{"n_layer": 9, "router_score": "sigmoid", "vocab_size": 32000}
Below are experts of layer 2 (counted from 0) of a mixture-of-experts language model. Rows are named router (the router's row for the expert) and show model dimensions 0-255. Each number is 128 + 32 x the weight over its row's rms, rounded and kept within 0 to 255. Numbers have three digits each.
After each expert's rows: "gets" lists some tokens that make up at least twice as much of what it gets as of all text. This comes from a sample of Wikipedia text that the model never trained on. Tokens count by the router's weight.

# expert 63
router:205130192126118133132160178142089093048150081100120208144065101176160170101126163142112120143158219156107123127133158139099108153074134105143146142134174109098174147142200114192085106061082114162108161137153116178076101134152134091186126154124166138097150128091160096102136112149162113083086115120204145140142126121088103156180136095116125164139081128155096142107116121106151189104195140133120171153132179145141100129143137125119116124159114179059142142067114108148131116144155125146080128156088079131115139137122133122099088132131173137139095076111155142151064093150135087120127127168116098120115098099154168118128144164144139148111183106141123103092119090130083126069141142107101138179134203184130141072167128114161193107118150070117102171042182158102165115085134141
gets: " that", " which", " it", " he", " It", " is"

# expert 3
router:114109097108160156136149136139102136102180114153109111143057105161144093115134120116141139143160124156093082178114132137131107126123090136125088117104172128100136136103164148109097106123137104088113132165102171093074123117134150117124155097156142093102158097127150096095152135108126153124086111159119112163177097127060147081130145133150138107121074156178120097114189122094116126186155100066109088082101162128168087131123101092144129129168114121106202133048096140117164132146107143182120173091156091197042193113170053180057089154164159121172112088081190167087131125107108107114167097089133092146116086147192163113083158119083103183089114144141184113153170082084132113085172118071119108128084164117128177063049121153187129138156179102153142174130140145106136125140154063
gets: ",", " in", " as", " by", " on", " In"

# expert 61
router:124170115074164158096120116124115082136197143107110149171131137159101144080160132045172150175064115128158178138159159127133166142096088126094086109124091121157140168103198135079070119111061137104116112096114086142106148151129119105132185146123175134123151140108154110078123143075110106192102167151164136106147152131087139071145157163101144156106078181217120090130154071085099141101180110130112114107104207149116138166102161108155074104125187171142144106066109158151133122136148197141114181114119109069090130162084110145110151108145189132149159091142134123126191130143115087130209158145097098115123160165138130131103204074189079144145170138143139091142131077126134159086131093059158145154155105134166110101139165141144158138071138123151119154146092140095162113118176108
gets: " the", " in", " The", " of", "The", " from"

# expert 57
router:097085134068128115092110123149128119096126139129094137142086144159106110114204148101140119127141160106096147133100159150115130180054103097122152127126116109136150162169128129136087198120166103124101102131145117162143146165150163126144133144153122169108184094116142138000140117173067107176076091136065148130116041088096134069134115160118107140060129140111156059110149101143093087166136201139154157133215136173183100129104114152119106138127085138092136173100092150123122111115160123159160085128059191116150134125181082102167170138149141169171145123143129122137143106119137108097117118099108086110126108203146152114127121069092093183077142155172155130123088114109095150172118126131121160159073158161096130060142077075170123135098162076125151142137184154106129132113153089
gets: " |", "-", "|", ",", " (", " -"

# expert 48
router:052138090123100143083115099179096152065131116121106132156114129121153141110111117065120100124132108142187156181151108122121106144071102119050057109137110121090195163121145152057103170154095145118114092152116080183142131130112097125167078176117103117117134157126126120132144132112201182180174137098130126103200137107065148138171117126093128139096136144193143094167157128105128080150098125155095128115157164165153152152089130103141124171160122146055085162079141148128150141059127125175174122103083108111175190174130115141115209102134134062165059151149125109117111155178100110161155082147110113066174137148145163151137166078123096127073136159138132065101140100145134119101212079144104147105128146110193136118177090136161132148106130128132147112131152173137152075161140073
gets: " with", " of", " as", " including", " such", " used"

# expert 51
router:129115104120175149141153122073168118135117113172129130153107135156076115100182098104171128121075080132149160114126158171148157176088128109106110115109094122139098178166165056121118176056100095110096087115105117100085130170099155126130118092139141151154142104085086139054135138153110165170104069158125136126078131130094111086110192155128110172115102110135146131161130087142117061135119120126186083127132111113128133084144104090122088155103083110163133101136148135118198179018097188117159150140113136045083132060121114129131174108135158146197156143160143042167130123114141128076152141145147167088166150133119139118130150099151117175155142182191112095110094115134123222139151061086160182083114164131132115112058146111115114143135161112102169112049140158123138092137147109
gets: " New", " American", " United", " National", " South", " World"

# expert 34
router:145136207098098089140136103128086132095133116127122122172137119131133112046116101143140140121113103151110135092165118140119057148060139087129107163115148167167132166148201148111048131085127135088104127120162095088147163140148084141167092143105128143060159105097135118068095137158099107097080106166083094095186107158082130100101094130124105181085164168154122112106188108146122113109169135109104144145198159124079101152112112110123117183132141131084175197086081156110117102078149177104150138149090124166115132109176162153126166144154156154170197145125132167153146123146134120156163088062101105161087145134160070028124115088181144135083192147132143129158121088161146114140104118093145179151052179206128143087155131131115137145169134091143155167112171106125175125163155120
gets: " \"", "\"", " (", "-", ":", " '"

# expert 15
router:081122094104172071105123109176147129106136128134061102174068122176166103120141086124086169164125169150098111175090130160187111176135116107063122092082126086132125152091117121141083122094119153103188117114135076124089156120131103131186189108124230154090172146065090191145119161117105199167144160132092148184193145156121142124117187107158097165110135183147185150134112119137087152170136135091095178107094090104140115174130133145107200176153096135138150218114062136094149134070159119110106136116147085115107219168125119133129100125155143150158084130122108124139084122121115133157134162128121172135141147140098080091120140111150128178123116092132139116145140123165080124138082170073156132148153200163153085110084060153133150169128142137122128141096151118130175119126169116
gets: ".", " A", " B", " S", " P", " C"

# expert 24
router:122045186163147128127123130173109107078147098163115193139062112164142101139096067162203158155154160120130175107084129171139095144076086111089049082123095116192130195064155089093121115149119142079110109126092106096097113072117108068176138143086202108109080081123163104073191172153111135080126117175105085085101063166130188119136157144145076154119106169161115123148148135115131161069153094093106147135088171123119137135094090143161119103144124174129146130136197118156170086132141134158133088109069168127162118139130082133162103124121110095129100102175121142148144127116090117131180119122166149123138076123111140126109134170161117125059116139128113123125144113173110121119139196115097168137063134107151156143157074092176152130151096169190140126139148165155121159171120091
gets: " was", " be", " is", " been", " being", " were"

# expert 10
router:159141166080100125085142170125132067108093047130111165160124152175129140087102130142124076127072151153144128146153134128084115087144103115127189074144144135160160159177181113089129159136166079089102116133097124112103128117135157115142076118189103107117070191137133121149120166198157244072055138087099090107127125169111098106073092119132114151133113177155095105141136103106070116174150109160132114154102138136157107160162169072107102153152110139112120106136120115089131172127130150127150118195089152178142159106186136153117041111139220092105089078124166132146103079158095157124143116119124115115169148148130157158141150114149140177126116104198127068125117147178094121108123139153147168163173189114149182128110086101152086157049150107177161107157130160118163109126144136
gets: " he", " He", " member", " who", " him", " she"

# expert 20
router:136112138148110120079127108124084107101166087161097176152146127136149148124139099110205113112093106109207089158170138135149127131113143107146122148142145134178126114137163065112126112076146059115095131050150124124093180109120157133171162167105123120197124112092100145119094214165150143168111196090149125097163096135078099131126114103109089144104142109131127095095123125095144122069155113124107155105140177151089151165198117081106050151124184175117152143123133177135200134043105120101145145127161082113121179144142106206124114154166212122117149120070137108125102145173106101121206156105201172121129126110155106069187156101142134134109151111150135131092089139141056082096123130147137127188118095123142156097115119138166117166144126088159183189186121100156113154101131099
gets: " |", ")", "\"", "]", "),", "|"

# expert 5
router:134170141113096082086134120176197129089115126123060190125100088136161074094117078105151097168092118170151091118151158142147124165121101004105100076081133082203129187112114125147153095149101110083110138123115086129098115105126138107167131209102142122154109136132139148087114140116120121145103137160208099155175130192072156060126154096155104103094130140168202155141147162149097068088155119120145124138136140150091093116107153151150100122124142143116075126110053137114147131111169098151112131142099125123094138115173163151173144122151169148045103173113115054130133123144117100156133151122099117096171167109151121091119172107138090141067143143121130149136069117132083158115079160107135102100115169106153140087118068062137141168171180161108145149135197104176124149153138074
gets: "\n", ".", ").", "\".", ".\"", " 2007."

# expert 4
router:151102094091199102131162168133088145127131061168109101123092113123054111041163082104152121116122111137166111125121129106123106130143101096136107147108147102087227172169151092126119151093095086062135097165122092119096082110142154156099105139103191199175125113132129135046083209195101168101153133160104162149180098145137125099128128165179094173077164109137137142115107151107112121171103139100173135105139153197128076136131127058124130170161141115125139129088107151142152098170173137163116095152156081080055145137097105120151106148181120092138090162073153144181118121143100055135169133149060081132122134097110133090078107123147104122161135106136112130085146132147156105149131158124086136089143199157108105126110084166147117177113102136094122130160147063137126081088156121
gets: "a", " de", "o", "e", "i", "ia"

# expert 22
router:078164188144144096102175107191125066115137117115166161136160173117148113133171133091144095128074130133162152153152105138083159142131111062108096122114114107139080143118112143106097182098098160092160136145097079078141137165145057084148084185147160137147114116132211073136136189166135144151114147093203120123142109163123109115150056137098106183133122150104129105102128140145170141115098133101129159137149100117133110166125053104120135170199175121152111159170141194107143087086153155152176116177108139114168167149158105108131111158182134081065143129140148069140163097166105103154149142142135101091179117147146124123129099104076113115116165167119100075098139089160131102149129080123168091100142110175151186135131051114238089189090175139148134189145132113184153109132147132
gets: "s", "ing", "ed", "y", "e", "d"

# expert 0
router:152142108113153153113172160169108097065128090117069136168118117131154130120133117064137166181103116163141116152156174132065156151105116128106169152141115109165089193129146127184131109137069135081159138140153143176108169099132187126139159144177161141192103150077160081121187146123131177146112107139129103097160152191095160107100136118097104153093081179101095113131142145114135123121155162164087145126139116150157078151133139147083154139154164126079086142143077094132130135116182152143148170177107122097178136151135141145140082174160224088115095157145181161164085095153138068072172145104166112094180059105134198118118148099171141145128124125163113137082103122160092137071165048092137144138136148140146181055103110121132123146109143105204129174092129057065112112149157141
gets: "s", "ers", " team", " people", " States", "es"

# expert 38
router:138107153136149127073111073114132126103158059138090108156114067125102077118106133125173140174142146161130179147114130170143190118085109110110106108060151152207106106139135086109128100132093078145146144140141102137070084079095088106135193156145163108125094129173117150111120191120141153111126102141096159133142113157053102133109157136187101131116121131165161131151115099128164068148154126115161117135075098133071123185132105120089142127122048143173121142094100128117127159073139252127138076146087074127142212072141100130168164102162147127092137125100130103122087116206096131127188118110072125082156138155146115173123178177102148127166126118139074143094087124122179133106093169142159170121163122138152139052095140091187115074107124112145136132107119065148110127096138181
gets: "\n", "-", "==", "===", "====", "="

# expert 11
router:099104108047160121083112089130162111103087065142096160160044144124148146117129112073142118120122156129107173150120089158105097119098074133093158095145112108140162136119147159079118188087141114103130142162162106163112191131127175114129108133151114092180152112109124149133135141131087133115111161099108121103107102110110098072115075129125096116041143134173181119116146114085073081158112208161128114121213095154161099140096105154190081170154123156148185127114092106148121130092156083176117112164106113155109164082237094137132093065180200136184123149082127119167135156115120073129172163117145106117089110145173154132079177114126103171144147144185146151149139101174110107147103150107134163125084180109139145110126075133158148137077148073079121153127156155088113087084119093
gets: " |", "-", ".", ":", ";", "|"

# expert 18
router:132088150121083118121117099104132138115168102127152128185102157106122139132154100142172118093107101166145105150141062168109192114119086107173099159096092125189184144126162147155101082116142066109134132138150089116147179110127118097155131178149118155087135055105122151158181163115100119132149141119145122125120121121119172090118226153169035178112133129158165112126155051083172138153140111055161102117114130123132117087125121090144166160150067213068078166134124142112168185093083174132196120110125089115166162127152017135148139118168114158149107149124141133107165111124102156026176150111090148099134094153117144149109156137196094128129151092130123121091085102073124210116105093122136139138133118127204116112120127161153158120137151117137187128123139122187141114114125111
gets: "-", "|", "\n", " •", "–", " -"

# expert 12
router:104168095113114118157157152148153118071143106170116114138042179122147128126118101101143069137092120159116127166145136143108099193060110148169128119161119146135150125121150111155102162090137054120129156133154067069079173138119167119143094155108164101151069094094177156130108119081072098116147184086117072150097114118084124044049144099151122131127138117166162131164057102142122147146142128131098168063167139126169096167151105098113101153148093141080150139149137140108151123098131074219171113118081097135130168150157173129123144105136128151153132120075081108097159069157127091113133129159081119173171174093161137124089125099088127167188113115125110115041157084105150184108129126145130123142130146153135183090084141133165150158116119120164140173100219148203135096149138170
gets: " and", ",", ";", " or", "/", " &"

# expert 45
router:095160192107026112104119122150133073138168126176114185156099163167159134121146136085130190145106080119146153146147139126139088073109127112082054146142131148142092168167118153062113178166075130140199161108118162123126122122077118106145144163163135110167167140105160146150112155198137106170140160093144109154091160126094170099151128085191119135109082176132145090102094121116124151133148140101109141178135123142124130159172067154135123160160122153166167166099116151147149098162147184223156120138113121149113123158173134093161118094163116129123180123072165124174201085149147146148152097125119129086155100138198110145099094082159128172072140143128146071121090114122141118139128080111153154093069148122146139124124133140193079199066201107093152149151125100083150085131143075
gets: " to", " on", " at", "ed", "ing", " up"

# expert 33
router:140133138136077140153119119148100084129118095133117156178122145159162138114149083096157128152105182180117146145176131129032129184128153097141126145139115137126115120129150083079042085102132086073139118082187111111121106129045146109154122138189122128130088066064138108065144121182079183113146159140145153068142158155038178112108120110094115154130118099115194146168159107128142129121142103149115164172174112147094117167188094094131170154101139147134124179140050117128085143098183150183143113114143095186150115166162056113145055101155171127107138072085160128138094112157098160156130130091078143121096144112118109078145106143208132155108107148194101105113063127128100127097119194096163112138084082129142127115145127150140118127078151103120162163086137136159098156107122156
gets: "'", " to", "s", ")", "’", " had"

# expert 60
router:106141139104127114126166142133090090084143088103091150147159140114091128112102153040173148185118129148130126159199163086096133145131120066108179118135132121143139162120179115131132141106160138117118097112151080123119153132107132107123174195135123139118106154069142113133150140114123148123079093091195164118147100205098099120066094153151111123111107123102194113151153097163115123110107143152092151121110161182153098177144160114114115132195075110078141116178104148125128183109181097099145168132094111157162117113072137142119132122161141119085103120132133120145113151171056066084134075110126143109152133110199123128069176120135077185130146186130108089084088159088125088110159138087224155115110159222139174074096038124130143119120213148171096155112149096151094145121170109
gets: "s", " work", " years", " School", " University", " school"

# expert 42
router:099068145118089141155125162121078142025133094120112195151072150123108093121123053149100129160128112160162090212189145126094124155084103128123093083120167145184195170135095079122114137135122122127148128133142133122104117111093190142146202184167156095136050083123162140064109160130137149127090151108148105120158137139085206064129080101158114130157127119147134132125135135166138125119149171119102153142163122150126088141167117126086101148162111146094143183068153127141144142167144139238167107147088118152124115190118098103146100118150164128176126130132161109145116120126089085089192157112160099125175070085154156145105104139112124118067118206154149118098124129140108134075137063111152108118107114120150145063154095122208173111172160098108133153099140115116115161173114104
gets: ",", " was", " is", " were", " are", " had"

# expert 56
router:119108194098125184095117121159166091119142114100123145159088152211139140094206175139137102127111150177095148130153175204135134123069086072098148085066130120168162149115104158151132186135100091136149167125131068172132119076114124111157132154159121087155158108130163135059105156181126099154067130117096089070143074118062121124113084125086107162044099128143215116126142147128107089095121204089103141129128099131178116141115096111171059122109139147087173164070118155163153112105118095150147144170098130110153166120173093102121111138121160145159095155080131141105145106126130165184164129142115112118180122144109141123096127081155088181111180151136105112166083089091110137151097080057064158092159176169136170077130081108135127148129145137118109173139144120094101108134134152
gets: " |", ".", ";", ":", " that", " –"

# expert 21
router:136098139067176184108197156115156145102119113181104138175109132099152124131116085087086171161084157158143171221097143168116123192136106122190098078118174095155129134130166073080176139124158108144136135075114105140095095110140093098174102136113147157154181150102132077090145107181098193160099183147173164119155109153083167133140132150079111138141116095112161107099098119096156117139163066132133130147096120165126116140147103132137135164178062142094089189144166164098139215122108166145084131102127170116139130138198098089179157135160180202104077097131184145121127120142150102057149114140137131111140109126123118100083112142122139178112145104123156075171089073076094105124149094088090192111114140185167147098117119120150167129170125121149140109108178152096154110119162086
gets: " also", " first", " later", " not", " time", " re"

# expert 32
router:133097167065179142140168084112179055140121148185087126172060048161156158100118142106118117143114189182168160120161084171147144131123101109156152114102148086119076123123169087094068165120112141091121079127176138131103144112046159113181136132100192169111100057071122068046091156150067168146122154141087113100124133161097165093119159196124139159119141154134131153129122029137117106079138160117116123210169110157095095129140117138140117122173157160100111206098084162116205135115089161105122162123065142118174157137132078120157165153147168100093150112135136113139141141103128146125134157144096101141144165146137101123114155136151098145101121182140165118127091083153114138113119121084109109106152124162146115106110148135125083127108153126061144176126104163099175134151139179
gets: " the", " The", "s", " his", " her", "The"

# expert 16
router:087143096138150186173101141159121079140179088088146111186152130142092146094066146104159089070131094093125148122104086139172111130115124140084134127177109138124140162107202171161113106077132116127115058147123123104105127132095087106173142096135151184125102151125100091183185128119076147141097158161110106108125132159068122115124104115178085169095168157139125108158098110138123144121159182138103080063114131210103080146088151081201153156150106164100184175083091119156117128073123110123096135183140112163078128166113082121129141114109194100145128141083122121099195135163083131151129104147202158076104110120096085107126121135092106069138157174126136118076150108180194121039164117152082133132081174095142115154142128119112135165144119064128118162078144125090126081093142117
gets: ":", "=", " name", "·", " age", " Born"

# expert 44
router:130098123133112185115123128144154098121154098107137145135119109136133149093242161121131070103144063143113117142145097147121144139071093068084141121159153077109189146109126080118129156141074123147189128119148097114101109167120147108189198186151141103173134113047097133135107242158125149138124143141112140058076050145083145127112109088159096134082095095183126119118075117087053109078191129085107145093104136140103143140137137061138085111107115177142203130076032143136175101080108085110122157125106116097099184127119030162134090128149174095136140118147170154116104120144134130146114153115144153115176117135164160095095106110151128178133147128122113131104090133090094159104098157160142128165110134131152150088105099138148176174116124101160137130151122127104096125115148100
gets: " |", ";", " /", " 1;", " 0;", " 2;"

# expert 46
router:121101143087149168116172122122120131112124124121104150195110170208134108107122144149138130125152139180102132166108137148145176161111065114121082151171099108087114167111137172121051135129073087151205140101120127090108141159132156115158132149129102118135137104093098146090122159205061142142133119092076160089108104105038192057117153139073130125101156127136125060128099073164121129170165176124116116163183116152139193116098119092143120126123138188077130169118120185137094146098137104138137103098086145090095132138123077141102085099144097129139106123155138134181135129138106101128099094138072130142136083156181153149129099129150142172098130194174168100101147121090137220121107120114111136154125119116149138065108060113149197153090126083125062210133133070168126082162141183
gets: " the", " and", " ", " a", " –", "N"

# expert 19
router:177075165149163203096147112146149089120173072100086106166116126148104148052147106084120095086152122068169120134113095094136171187155105046124088085140121122096136113126114146150086126147090128155188122120161154117125149138140152110169124164141124125161121100066135168112100136121145178157123186151082107127157122146075110110133159097167110122129092124143094092151062093103120086138148112099135176134162110129153166093176139116171109185133129158176192122127043191104149110118111138182115140134091113155113159079127087133201110153119151139114108075055196083191104120138105155148127163087124142104173100118121120132058127161124075191114105148150177109129078149141103080139122141124081156136132074197114139088150171105135071152091125148082136178137129082120108083111098154
gets: " |", " 0", " 2", " 3", " 4", " 5"

# expert 28
router:133126165105173110134149073169154103127176153131107142173093108164138124118165107134093087131117164108093143169160093191161107195102085087095102135163119088121222180113148108120122182144058141135139086169095127078055137087091124096119152120079156137090104153070125092068120154189111150132125174137125114114150119119105132101145094161124120179116139174095096156109113053055134114164074094134160121133158131146106137120079130114081128142215149095081126158029156121152154136100142117133137125087070059139062123147102081095173125146107118070155110126162158086120162129143107122102107117109138095106129085192089122104124118170127105177132133132196122148130122089128060143105100137129126111058140097138149136117113164137183153137118162169104119128125193116173129137172169096
gets: " the", " a", " an", " of", " his", " The"

# expert 31
router:113101137103102145088160143129158187055126103137154174166093124172109081144143118128125136098117178186116116161142103129139154144113102098118071079091117134120121118130089106092123088088115086131164190148132088092128131149134101097176148141085175111168135160141120165145138112104105144110158130054140066145154113153118204146116159151102058120096079227182190132137156079122160108118145161090224217183137142123138153140108050146085155113190103136051133172121125123176201143100156152142076106119102151109132126092081115176189130101129122108107172139152183106055107091097106165146135101132121115093149154117110166132168100108163083156137104115155145135107140113122137111124107157134163193128111151108167083122087145098128142123117104143141103068072165131102087112133163133
gets: "S", "A", "C", "E", "D", "B"

# expert 25
router:120095086111200210187145124066177105121176095141111126151094093169120114120076112136129084121110113138147128107170063139154133115121099139046068094135108118156084120133150064099140134017114100100104105134116063055112121138131148128145175104206182138114112124094062075069113166153113133108150095121082130103103146096078145143101127126138113198132148137139196078156087089143120147175116128088172072084139149111121097094181168117100119151084101152129107123102096124111113151098122141133108140116085114072134136083137109134176144077164133141139200143130207132129140122151102120092173096135125173162106142132146076092114110126080081136112114142141099137153169168099161151125117111078125119101102139099181141098077182114139104155090153135147098110109148055130175160105121099
gets: " of", ":", " the", " in", ",", " and"

# expert 30
router:104126132121131168186100137091098140085117098147185139153112180178111149086163127151140145104098068169101101153108146112120132166100128111097161140168130120131158177104173176099084150086122112081183113075146146118098132132169108092139175202188157134143110063066088121146106114145084195134117151154113140076119095163048150050153109161130114093116153100182117112094118084135177107154168172134093134117098079131138164131105092080092117138142173173101145128133062119142092158122150124177083128092097163165093142100101105111089109122156155155115084113143162143138133123161104107142126168109081146143124058194148174112117172141125123142104143142184128113107134116118160123088130140136129204126053139068152108080064105125126184163047130153089086127145158077122087082106170160
gets: "|", " |", "born", "-", " March", " /"

# expert 1
router:102087095148155148150158136115112143045207070161115101209124108114125115073124206109163133131121163031117141150079123146110178198128157104104136102074136135148110116186098174074123126142166096172121104105108100084134170129089131152113183135171119114176061130134114104166104153179081145068135143086131123100154108180083098133145168104112098122114129197104154094103043071135140108111078071119179151131166118154126136095149120125143107178135092189111132143168089185121142168096120103151095145171116121147077206153124102168177126151119106085157106120154129109157163119104129168100122148109138119097089091138155078067147189096141118130137078132117193150078088087123122137109179091140121098151128132157144101080126125106149123094110136113121155110128126141091100116105176148
gets: "==", "===", " ==", " =", " ===", "---|---|---|---|"

# expert 62
router:131179103143136109124152174131165116112110100097082131180089137137126091109118175137096174130144085157140138123178109136156134115133064134064048111167153051162134111108184137061149089106026109150128114184110067092137181125163111101135143147138162120117137192105095169096137127166160153216095164127152137092124082111071148091148164163138140148133141170119188139150146097085111072131089140094145185148168135134186101148177121112097165129174124148082174176024103143199144129139130129154137170115113137134121141135143100148184126157131094090112113167114151103128152107222122128089164104115113143096139118156139156094161107126114142224095126138141114093134108110124132117115133154071204135125109119141149084110117145093170077185113167118126127131096144121127132121103177113
gets: " of", " to", " in", " for", " by", " with"

# expert 27
router:141134167107108156123126094199135136100200154110159157188128130175124095095185142118205150142112168144176111133154105144126122146146087117104102132152151144136168153148129095111047122135090029118138103110140107117156160151108144102161152147130121083130148098165087130149198155171068157146131147149113095163177127132093164065119185081142082136120143159133149103110051071165139160132194081101154145084137123149128190105107146102142101216118127132053202203110054162131140136096143088131100151102130108154073133094104080142124092147135122151155116132151135139157130114136066119114108126080092145105165138111163186118116129133125131130151126160142160105105153144121133218106106128126109101156089150146137134062159103130085224088123118154142087157127154066151107145092157119
gets: " ", " 1", " 0", "-", " 2", " 3"

# expert 52
router:106072100093160132097119128143115121129111081124136122190042162174138129084101116108082168101109166072155173119108102129139160127023094116136095121062145111163122149186126151171155118126150100122178096156161112069145151086092082125143071166099155117155067109071112113090147160158128133152178109127139084150187097167096136102128136134163080130068089112152120124149148153112129144150159123118117184098102113119138076182091122083114177144171109180108182190117039131127191179141144097126126151124170170177156154092087131148135157177173146111133108075094163137092179121154125148087147132098185145141196097096104156081099123081100114136162162128146158170088061161120143146098180135096162129140093113130128135092080131097164157102092141087134140141164138088158123129135144148
gets: " (", "s", "(", " (7", " =", " (1"

# expert 7
router:131137182147146139125114154081089182079168091166115126149077165143140075089183191114115147115118091114156084089109176147096132113125072066139146076190117098139121124104160140138099136089124155121161139099154102087071169107119148134120180147154134120105167065072133136150123125165128153051135110155124135132171133134033146112108104194150130113104105129171131109094128068161160132145151099062100157146079074137152147106146119126118081117129132174136201187099061107140162139096128142161125145099128062136148131095082090096121156124138178145152109147090176131125135120101105100080141135080110081146128099125158143131085114097155070092174148111146160084154131096100166115109142129126142164165081136136123084048046100143103124217084107181101159145106163099099144148067139142
gets: " 1", " 2", " –", " September", " May", " November"

# expert 55
router:169110195101171140103182068139108106130142139113107170166089132149136120118142150122118085128132114208138218151117123164104127202119097104137121112129094148101135143155155061086078123105086153118116111099134135126117134064133079133166153141127108159112120110117126121058140145153041144117120117139129161184115111160076117135110155174124126108133081114110158116080115050059120128179120105116186163142159180128065121075132081125141141143156092081089127111125113100097145125058163093118197118104100114131130175111090093155145076150217108141151135080136165049157098135164099130062118131121123131102138123177115139115143125119134109210152137173151195075147080077126112165135195115074125155096105132203095147126122144106086126117175141147115100141150177157169137147148149116
gets: " a", " one", " two", " more", " other", " an"

# expert 59
router:126070146055097169088101162119158146118130055112151119180169105159115138144115162085127105061113100108123113155149134134148133152127137114141174042153099148162130130122157113148123154102110054120183035157093096139068151140114169106151117136150086198134113182103115135155125181153090112126187133140128101155099138118075104191091118139147058144067167104129135055153101131131126163083154137099122093094084115153110116118116098051209139117179079180122167094109164116124135175068127090125136105143120086120151101199088090163089151143154134081113116165086109085131142125133129126098154077120159168075168138143106103144116157145124056129083158157098125149107060107127083157126122153167104117157109172126115134137097151139136133159105082131133152137089192130187136158124185142
gets: "-", " List", " Location", " Total", "See", " Date"

# expert 58
router:189161190103123088119154137165097108073116077179078133161107098126150123131096139073128160111107111149124142138237142137160110156115130096076139129118175162158150122151170128079124116105117149071094094072094120101075164142076133118135099119146124088154059135127161139182116130107136167090163169129169142164178135195046179144101075158150090123084092106138161118140116097150174148091159100174117149093103120125099112119134160129143121104146091132097158150105098137096161144062116129134101136141154134127144120109137125196129072146160193140118139123077104132156121131156088125181177132092147144082132144091128063134146177111179129128134112143150163123070134066114100120138161158137155161017086165169127114122131181135081188104092143166135158191102113061155074137105113112
gets: " ", " —", " 0", " •", ")", " –"

# expert 43
router:119041101144112116111175113114171162106115118093112166169046173173154131128157194135129161158105187128109129145124111091104143075077082131136099130073112133131102113094096090128105125074116104098152166169146077103110144087109078094159132141163191111145086074115077156128155154122122134116152138135084107162128133214145220125102188087120069133110074201197179099072138140080133160135132162055154138160121106129138124118109087135133097092147127113131169095111066147140164141126128106102086151136158125149117195100104124134125120116156144110077119150121186128167138094156121100183176175160147157084106126146153062104093117085103111091100137123196168127114134177119125107150118133143126111060114112115145147080088130070183168124145115128165181157114180152101153134141160135
gets: "s", "a", "y", "S", "d", "i"

# expert 29
router:125154118083135130116085162136127161122167082132089170182139129164197088118151144127144144101124111131160131078124090144148133172102090099159079094125154089120205146135138125109135107099037079091088105093162064123101160143068099051137094126107212121109099089110089092142185133136093131157137126155070165144149134137110138081132150103107075131149153131151148140232077113141169158142090121096150097145194142159156124138120099087139124199082090141093086099129170184150133118150148127160097114101141124141135153090118120170114128179172133164138085188065144152139115140098124103134164159100116155105095139119146155115075137142119123121159122104238163153131187127102117130120157160157095099105125160184133093129151158091129195098115142131131123209171143094098176126100166164
gets: " ", "j", "ă"